config = dict(
    d_model=256,
    n_experts=64,
    router_score='softmax',
    vocab_size=2048,
    norm_eps=1e-06,
    optimizer='adamw',
    beta1=0.9,
)
Below are experts of layer 7 (counted from 0) of a mixture-of-experts language model. Rows are named router (the router's row for the expert) and show model dimensions 0-255. Each number is 128 + 24 x the weight over its row's rms, rounded and kept within 0 to 255. Numbers have three digits each.
After each expert's rows: a language model's description of what the expert responds to. This comes from a sample of Wikipedia text that the model never trained on.

# expert 29
router:145142125092152128140143127164120111169147124112118142113130131156103144148116142124113098134114116114133141122125118112120137128175130137105115176123138164104147219124074132147191119138142203127126147139108118141111135093132134118136115106100128117125134124118146114108079134152148146105156140119113151179126075132190120116131147145135162114129138142124137115117086109113105136151133098061116156145148133118125132160132123135097116118121150123161108003133141143127148118153108140122135093132136142134138121143138138134123115113123135116130117145166104091126174126050128114161103116137174119129162143122109143184133119146140138124132097154121112129111144167120135160130054108110110155143138146108136140099109119137106109066154174134122132117134120123126122118163124129
What it handles: Sentence and row ends. Sentence-final periods, table-row line breaks and pipes, plus the letter g in challenged, enlarging and other middle consonants of verbs.

# expert 35
router:149142126143122197158127138126151124128126121127136122150115119171119119140019126142114122035126188103159112128103125129150112098132090174145169122115166089134163136139144107144141104110109177122086150114111123079125102084157147131137080112183138124140142124138117096111112129132120132107123136098175124157153111109155101084147126125125135138142123139141144130117144118136115147150133135168149144121140089146140139165112133113141132109160134118108113221143129105116126120141109156112124095101110118116142158139115118108089111115147188116132112116137103124157121117137137104143157136140113151124159112088134117149119125126111136128113132157111167130162125126092136127123101156119132109123134121131118127102100111133124087100093124200123143150149129086127097102171137110
What it handles: Mid-word syllables, headings. Middle syllables of words (Tra-ver-se, dormit-or-y, premi-er-ed, D-op-ing) and == heading markers, often in music, award and release sections.

# expert 14
router:123101127102173118121129145151154138116126134128144086131155144111122147145159129119151112229107096097113138149153116147074136148120146154118144162123113117025172206130130120141112113108130174113124117126111116105165137111163118108112127112170140108144095126125132123123130146118140120112111156124130134142113154128121112111118151134137091129129092118126123111130141111102108108110122135129140118140130121151126132073117105148090126146103137057106148194143127137111113109116116126134120076140114140137121125154106136146206098130114154138169118106127140126122145087086092131172132139110173113106105112078127148108141142106132083143149103119143194110142133127127120138109190128091119135134128168143148123106105096134148131138116130117158127113126124111124144156083102124
What it handles: Function verbs, as. Common function words and verbs, especially "as" in "known as", also is, has, have, include, and blank lines before section headings.

# expert 55
router:152125130047156148132114156117134159108142107125134107174110126107163112142025126149151108143108123084137141127136148147184110123125111152124102079153152151189132144137137102114143134129127096119131134120140120158114116115104129114125140126113131140155139117136145120149095129113101115130129134144254165126145049116144107136133148109136156141132124115138122118128138160109134107140108118128127135150117118138127115135130122112132115141142087104144113166122119101145116121108128141132116118108131133126138140131144106134139053129105107179099119116152109143162165125167143147158145126130166111126150124117111125123136115136113074128124057113107127122081130109133149105161156197135130144103125134122142140094135148153123102171133152130161139139150120124113125110069156119
What it handles: Plural s and The. Word-interior pieces, especially s and les, as in lessons and Tbilisi, plus The at sentence starts.

# expert 33
router:106121145100118130132133130142106138152089113152110103140117110113098129142100089135122137131099153177143107154111094143135131143109104180132128148146144158156156124109064118158118104119173124123143115169096117126152149139164152104138134148099129111153165115144121100121105120164068145153154127128124103103148158133118128123144160132143125121106106131135142131135137132152110130129097155128134150137150103152105127124126143121108140139131183059118120153133147103108125149096112149116122113125120063144111135123128108140113139075100183187149122115153088134105048100134126151136145134116108160124130126135112160119138128141107150127096077134132082172171165152157138119084188129126150156133163129159065145105095100159138149111130148146145156123108146101129109087185145114
What it handles: Letters in units, names. Single letters inside foreign names and units like the g in kg, digits in counts, Col in Colors, accented characters.

# expert 11
router:081127136080114131142119171144163111103140118119139097165097102166118132154147141152150106100120168130148125111173133104137129108182124136152124166143152154180124095093120161119143107154141097113155148153123146205125114143077154151106100109081119117129126111135149131126119111128126154126142107174070144141139109110167117121136143170129159120134105101124130125144151129147121069107143086125105152141116114137128145129090159129129134125135132109138108175141121179176128111159115127154096106108146116123135150130117123092047137113130121127110119106144127138118115120077140116126166122125150145123137112092135144224129117168140162129140155132110128140027143126135159149142160120138120140123123134144135108119123137116122114137091120086124115131124119105126102129152149123
What it handles: Word pieces mid-word. Mostly word-internal or short starting pieces such as lin(ked), Le(ft), es(sential), -s, -ing, plus articles a and the in running prose.

# expert 59
router:159136119143153118113136104128138073166154153127119091159128099114142119149070113165171126186139114180122114134154132118129109137147099084114119162183179139109124138132173138137168145155141155142112127141129126138128116116106113142131120130127136126124123152143137178142129128106121141112118122120083137120137183125121138119112138139113141091156123133138112144095098099158111139129121126135155114161149120132157139112079133122100112109119151111138118077139127131111126116112140159150131134115146114113132118127152115046113145124131059181141094118131115110139079103155143129117132099132123054122124104102146123153118135134123059122137126135032062127096189141121139131132169132128118137125131141123132129121141106134120126156116169107136118095130143131116110094171180144
What it handles: Prepositions and table pipes. Prepositions and function words (to, of, from, into, through) after verbs or nouns, plus table-cell pipes and colons.

# expert 4
router:113147139067128147134109061139101070112127118133118151167143148118107147133142127134133105164089123108154129131118136115118111108115187093123123163202114130108129158141133110146124101128108109119142131141147106116111137108179140090127153126218147109152101154150099124117097114122141127108102135158123108139137145155136098135128132148116157115126128155102102115111127114115126120105105112120178151120117136145093143133144114117116109110101097124128096199129133130123122149162135141143129135108108148122104121142126102144175023134108130092141136092142162102126130125192154171104099150149105112104156130125162139085085142115147110104123144120145099134105111154113124118129114066102124101137154133168092124147141112101114137153165097106123143123107145149135158133099112108
What it handles: Foreign name fragments. Word pieces and accented letters inside foreign proper names in tables and lists, such as Al-Oyoon, Aouanouk, Ah Yo.

# expert 48
router:180147148089135123136110131121144151130104146113147122185116114138137130144145114149107130102105122167142096114173133143149140101140087124146134154099099140056121145129122116117108118150139165123096142117097091125124136128106119106132141129215112116119127123151111164124164114133131133103127118132117127114108156113102101142120115151131158121116132147146131142142102128147106151136129108167143166144083121116153169124123129095116113131093146157143119106168142121147097102136135139134148126113142131102141124109145110120095122117117123185160138133119121095135128139218147139116189130140179114158124117112133137011115143134128119112121069123143103143135127138118121103131134093102131150087137141149109159091115102122138082106140144173152136115148138094126101078061139127
What it handles: Table pipes and coordinates. Pipe and dash separators in tables and infobox lists, N in latitude coordinates, and words like published, no, apparent.

# expert 7
router:102127137126114121150150139109150037125112132142122104142144148144104118104130099135148115117112102132119141145142147120137141132140191103124099133123095163102146080124119087147129131159106118132128137142145080167136124131051152139114091132191156140152120143123118135130089096120087104082141134152115133128111157116175134105140125142131114148127141128136128110120122099129099133124126114153119135153104095114128116131108141139144110138141120148142137099121114147174133135155101117143126162116138151158133145133109143099026157139147091080120137101142130135137112120147096218122118107131231121127130118119138152172102104120129143134114076121091085127120150129142128142142123182137124170130129136137082122120155123126125119117138141126172114158158094134134148123126145105
What it handles: Capitalized name syllables. Opening syllables of capitalized names and words, often foreign personal names in tables or song titles, such as Ma, Su, Ka, Ra.

# expert 22
router:128118147153134127117100115107124093144101148110141101130121134157155128122161119108092100118135159156138111148130087129125118110131124107114121154137114091080168066121141146137135109110129156123123146150128132059106119113126134118130125138095117126137156125158138188123104120167108115114147151134116123142146131132094110121133140166151139147153090121165120106139145118138119115130101072167139115146144073144129136107096150121133114150139102100096160116144157116147107128134118158125167139143142127095161133155137108141027132100141124154159098153125140150129169124135126143147172144142153147152132147083109160157122120134149108126141078152112164136151133149141111136148129059119140151071139169151110147115127125128141111121137139076104168138113129110137113076023129120
What it handles: Hyphen and name continuations. Pieces continuing proper or compound words, like Nintendo's N, Alternative's tern, nationality endings before -born, and score hyphens.

# expert 23
router:110151152146100127122099111132146094129133117071129074174122106136121127120206112116161137083141132137129101126134121142147122114084133144145129192170147133088095130146113098141105128148122099101125087123144083135122118144133131116144139135210102138113094116133141121138109148106122135084100132140135146160102135138177122101122122101111119131135113118117099142085146109144137109132122102160131126165111133142149157096127109098127126121094137158117115139133138123142105084086115124143135134112120168122128133118166129092126114125145087118123128146095102158142100157090135135107134076116066070131106111140134163125128127121101075135124121138069073143121094128129145145101103131114114107122162129106117218120129126096113159133145152131143114094154114114141142145185157131
What it handles: Table numbers, De- words. Single digits and numbers in table cells after pipes, and word-starting De/de/O in Defense, deputy, Density, Championship.

# expert 26
router:110134125191121139146134125115165058117161121134127116151119129155140139124141075137150118078108127140136113131145101148149136127132163106120125160150101121155174091136169141111151102153133128119131146111110123165141149111153117123103116096251135106148144129116138191157137141132114122123122129117149110110134171118138115109108140114117128113167135143147117135144128159109121117137084148140108136124134124142142159155142101117131141115142134083136137208116131152160117155090140132117143122117147133091151113132113100128184090119131109151107078135143118098137090145210104120120135116142090139120162099115151124136127116134137129127131158110141064136075149143134136155141134093113108120125119125177139154109116139113086137135191135171114113137151109113137104131107118156
What it handles: Word-ending fragments. Later pieces finishing a word, notably "pen" in tennis "Open" tournaments, also agg-re-gate, Neth-er-lands, Du-ring.

# expert 34
router:092136129159153085164104098140165160145101120153116131106128087146116143158111128115092096095102120140126103129142107141101119125119068105124152121160126136122122131134108132149119105128159115093141145126116101145132153123109152099135135144126132127140133145151163132119071153127111100111128088130126151142142117131100130136102147135098139110119134118098087121127143119134104158138129085172133129141110142107154126096120144095103113132157118065115103146131194133116088094048143161135119120124124130140113112110123108171065053124146163196147153131143129152143077131128121109162133128130123096103126134097111115116110143142132184124150175150114133120142111177131148120152176065114137119138151141136145124128123123200102169157158153100121110127127107121109114127153160151
What it handles: Inner consonants of words. Consonant pieces inside words, especially place names, like Reclamation's m, Stuttgart's g, Flags' g, plus stems such as close, late, collect.

# expert 57
router:127129146100121110136149168125198090137098132106118100116147123131134120126180138142099119087130161110146114130141153126137117142111150113124111121111170120115135167107158133133114134123130215120115132118138106227136113139146141092112123119240139112140110141136134138116111114102095137128139124118100111127122148112106114118143136147145120097125122134112135111127150136154117127121143139171146126108129133133137137095097130124119119119125148110134108142110146136127119118115131159113144108123123118090115145134123123155036048124134107121149141117139137141166102119202089134158158133119128144113127128110121134255158126110156125113133119133129082112141143142108131147148133157118130117143133137148106131129130116134139135120110114135126125133115117141136112135132097128
What it handles: Latinate word interiors. Inner pieces of technical, taxonomic and foreign words, like de in Clade, ic, ident, le, often in species lists.

# expert 51
router:090147142087127109148113137166124170157130118131101127047111135143109121138168145118126123127137114102135111117150111167107109102119121047117176132074177118063141148106111144135155109112126102107123137119128140089117123134202116127129125111211128115130134138144139139136153144131146100133115057157079159151145113108115137131129136161140125093146108120097132116138119119111115124121134123126142142139138142124115131130104127119111113113125167086106097115134153132095125112120151135138145143127122127105121150127127113137188101120114081148127110111147112111110132126172131143129155122144084153162123142194160107218120130161110120150143077151142119140187091118097140121150103150130125106104128155120100140108139116117136104138159165116128132129115101088119135134137103103
What it handles: Inner pieces, signs. Middle pieces of scientific and place names like frey-an-us, Phila-d-elphia, plus plus and minus signs and zeros in tables.

# expert 9
router:095157141092130125137118119114182125116111160149139084146117128139129132115123148136198106115128130119138127131131111107122130121211130164112159118139153117157109138140162160131109143125116143136108132111123122217162115122136143136099123117107147149136147141179130158160111149143120131109152148125131130115142091146105144136135142122140132105165125131063138119143105130150120053156141117171151115177194133122135150102085118113113071109170125122161090135161130126116083097121147115152141147136160116118127135117133120079128134108118129150140117120130112088160126145149081143105151131120121176136194126151104144110140125129136163104132068132147127121095166169158128108140085099133135131158130136117125123102140143111150082109144123113104116116104136144121131066173138139
What it handles: Verb endings, connectives. Past and participle endings ed, ing, plus prepositions and linkers like along, including, because, over; also word-ending pieces in tables.

# expert 25
router:135122144131104136126147110122148090124122117133124150166111144128118151123085108152108101096109137120154132101132119138169125111148138139112113136255087133150148088094125134113155123141105085124145155099116107130129111135172148109100152138141120131125139140131131099130144096122139147150152111142130150151096147090098101121104145137130110128114124109145132115113159127139112210125113147134156175143142129123147149129129131126118133111138083152134113165131178128121153106152137132114140143112127107121152144147145125133099157147121122121123123143128125111118060118155126114102116140122073133152165112158112141033114166157144154124123015140137124130143110147090112111146123078161113167124125119107135116129120107130156114114134185129102144128104120120126140128129127138
What it handles: Country names and was. Country and polity words, such as Republic, Russia, United States, plus census-style was, film and the form in format.

# expert 8
router:119119130096145114127139088150138109148131116129118129167112105097124104118106141177140133121116132107128137117157121179128131109178096097125082151113142171155117102129093134134153123121142139061086112121151126146147138112110118134117146100102147132169144142112134067163109137121149122115137108131144141109149090131125125129097141175143147124157136130090140146104109121115122145142127138200112108117102117142147116093139124137134134117147094103170116116130156142150139082115143123140122138144129106149152121160143122168148096098115146150113131106137103084122136135144134135164137099127105148151118111079123151081131130147179146109119150122064126142108113255097160121128119149137126129119141133121142112101116142145101130156137160114145123124133126115120132118122135078
What it handles: Infobox line breaks. Line breaks ending infobox or list fields like Draw, Years, Hosted by, plus verb completions after "to se" (see).

# expert 47
router:107122133164120169105116102115118102131141130093145115200113121147112098133255125124075092155115122173132136114125119114124149121140125160135097101129138104175134106119145094132127131139135109136118157146117129149151138143097158146129127122115144148123120141126150095110106108143089139132160144154086143118125131150110109108094118127159167149133144133107141120100147111092126108137119138116147145110126131150124144125133133122130111100112075130155111171159107156141108114119142149129148136110100116110123138121132145174138088115110082120138086128138107149154221081151121149136090129130114106135160115112159134023117117155135089133126122119121099099107154174102124122143169120115131134126154115127090129113123137122098110103151117089118140135133125121106119104137113149
What it handles: Suffixes in award, result text. Word endings and starts like -ation, -ition, -er, Re(sult), O(ff)icial, plus "per" in percent, mostly in award, result and statistics sections.

# expert 6
router:144128137134128114123129098136124124127164138115165077137125123126140114190141151116115134097133156149146111158125121149060137125148110141126138109112130165172114127069123121117112130177165152149117122151129133255134123151103147128121117122074123143128139154117131095121155125133129108140133113116195149145136097136139110117144113126118142119145125124078096123132136116097135158122118153104100140153143100139134134148112146089124120109114123133138136128138133152129116122098148153125132120128120094114137148133138120084057146125130145113089101129131135105155155107147120141133146137141142073142142097106127140113109126111143105134132136122091118108112135175150134139121018107121102142126130112150098132136121115115107094175071128081140135105135112136144139116206139133
What it handles: Number and word starts. Leading digits of numbers in tables and census counts, plus verb openings like st- in stay, stop, and pieces like ver-.

# expert 19
router:119132114138132168172111114114160107135128115117136156217120118130130125133126124138160147100120138165137106106140129146093122103125160145123141208140113138044122097109000125138101118108122135141163119122113107129103130142137129108097090140135121117119139137121120103109090116124146118103135152122117169101104165098078114127136132180121140122107128140163122110098158118134133129159120112194143140149133111156142139161111129107134137115097124131109093154158127162152118100100122125119111118109113102101117113107179116107171093132112093123164118114137143135140156137077124140141132127127180139159129119165124119173096141142123130120144165143111144141130116158138129131155157173110146141112146142120131134113121115137127121124149164156122149133141134108110141147061149093
What it handles: Prepositions and list punctuation. Prepositions after verbs, plus commas and table bars, such as by, at, from; also letters inside acronyms like LGBTQ or ILM.

# expert 45
router:136132130115148132144121205122143185115133106099166091095127126138115149124162105138122121090131125149142148093117133132102091122138133134128114114109131124073140111133087112117124124127175142095115150122109129155130139138139113120148120094110147111118124147158101082127050128137130147099128117155149138137121148131079110126116131084129152121118114129087127139099097142133134112162123083065145143162115126159135116127142204140109135151110104103125146077143146085142083114118109106138092104125137132116155144140157114191191150107131133167141133116116150117131105135124117163155138102126193143110155108071132145130114124129138172118124137138086191132124135146137116149165115090132088120143122133118106174101107113112136092131159149146154153116148105128119108103164166101
What it handles: Capitalized word starts. Opening capital pieces of names and words after dashes or list markers, like Ke in Key people, Pi, Si, Pri.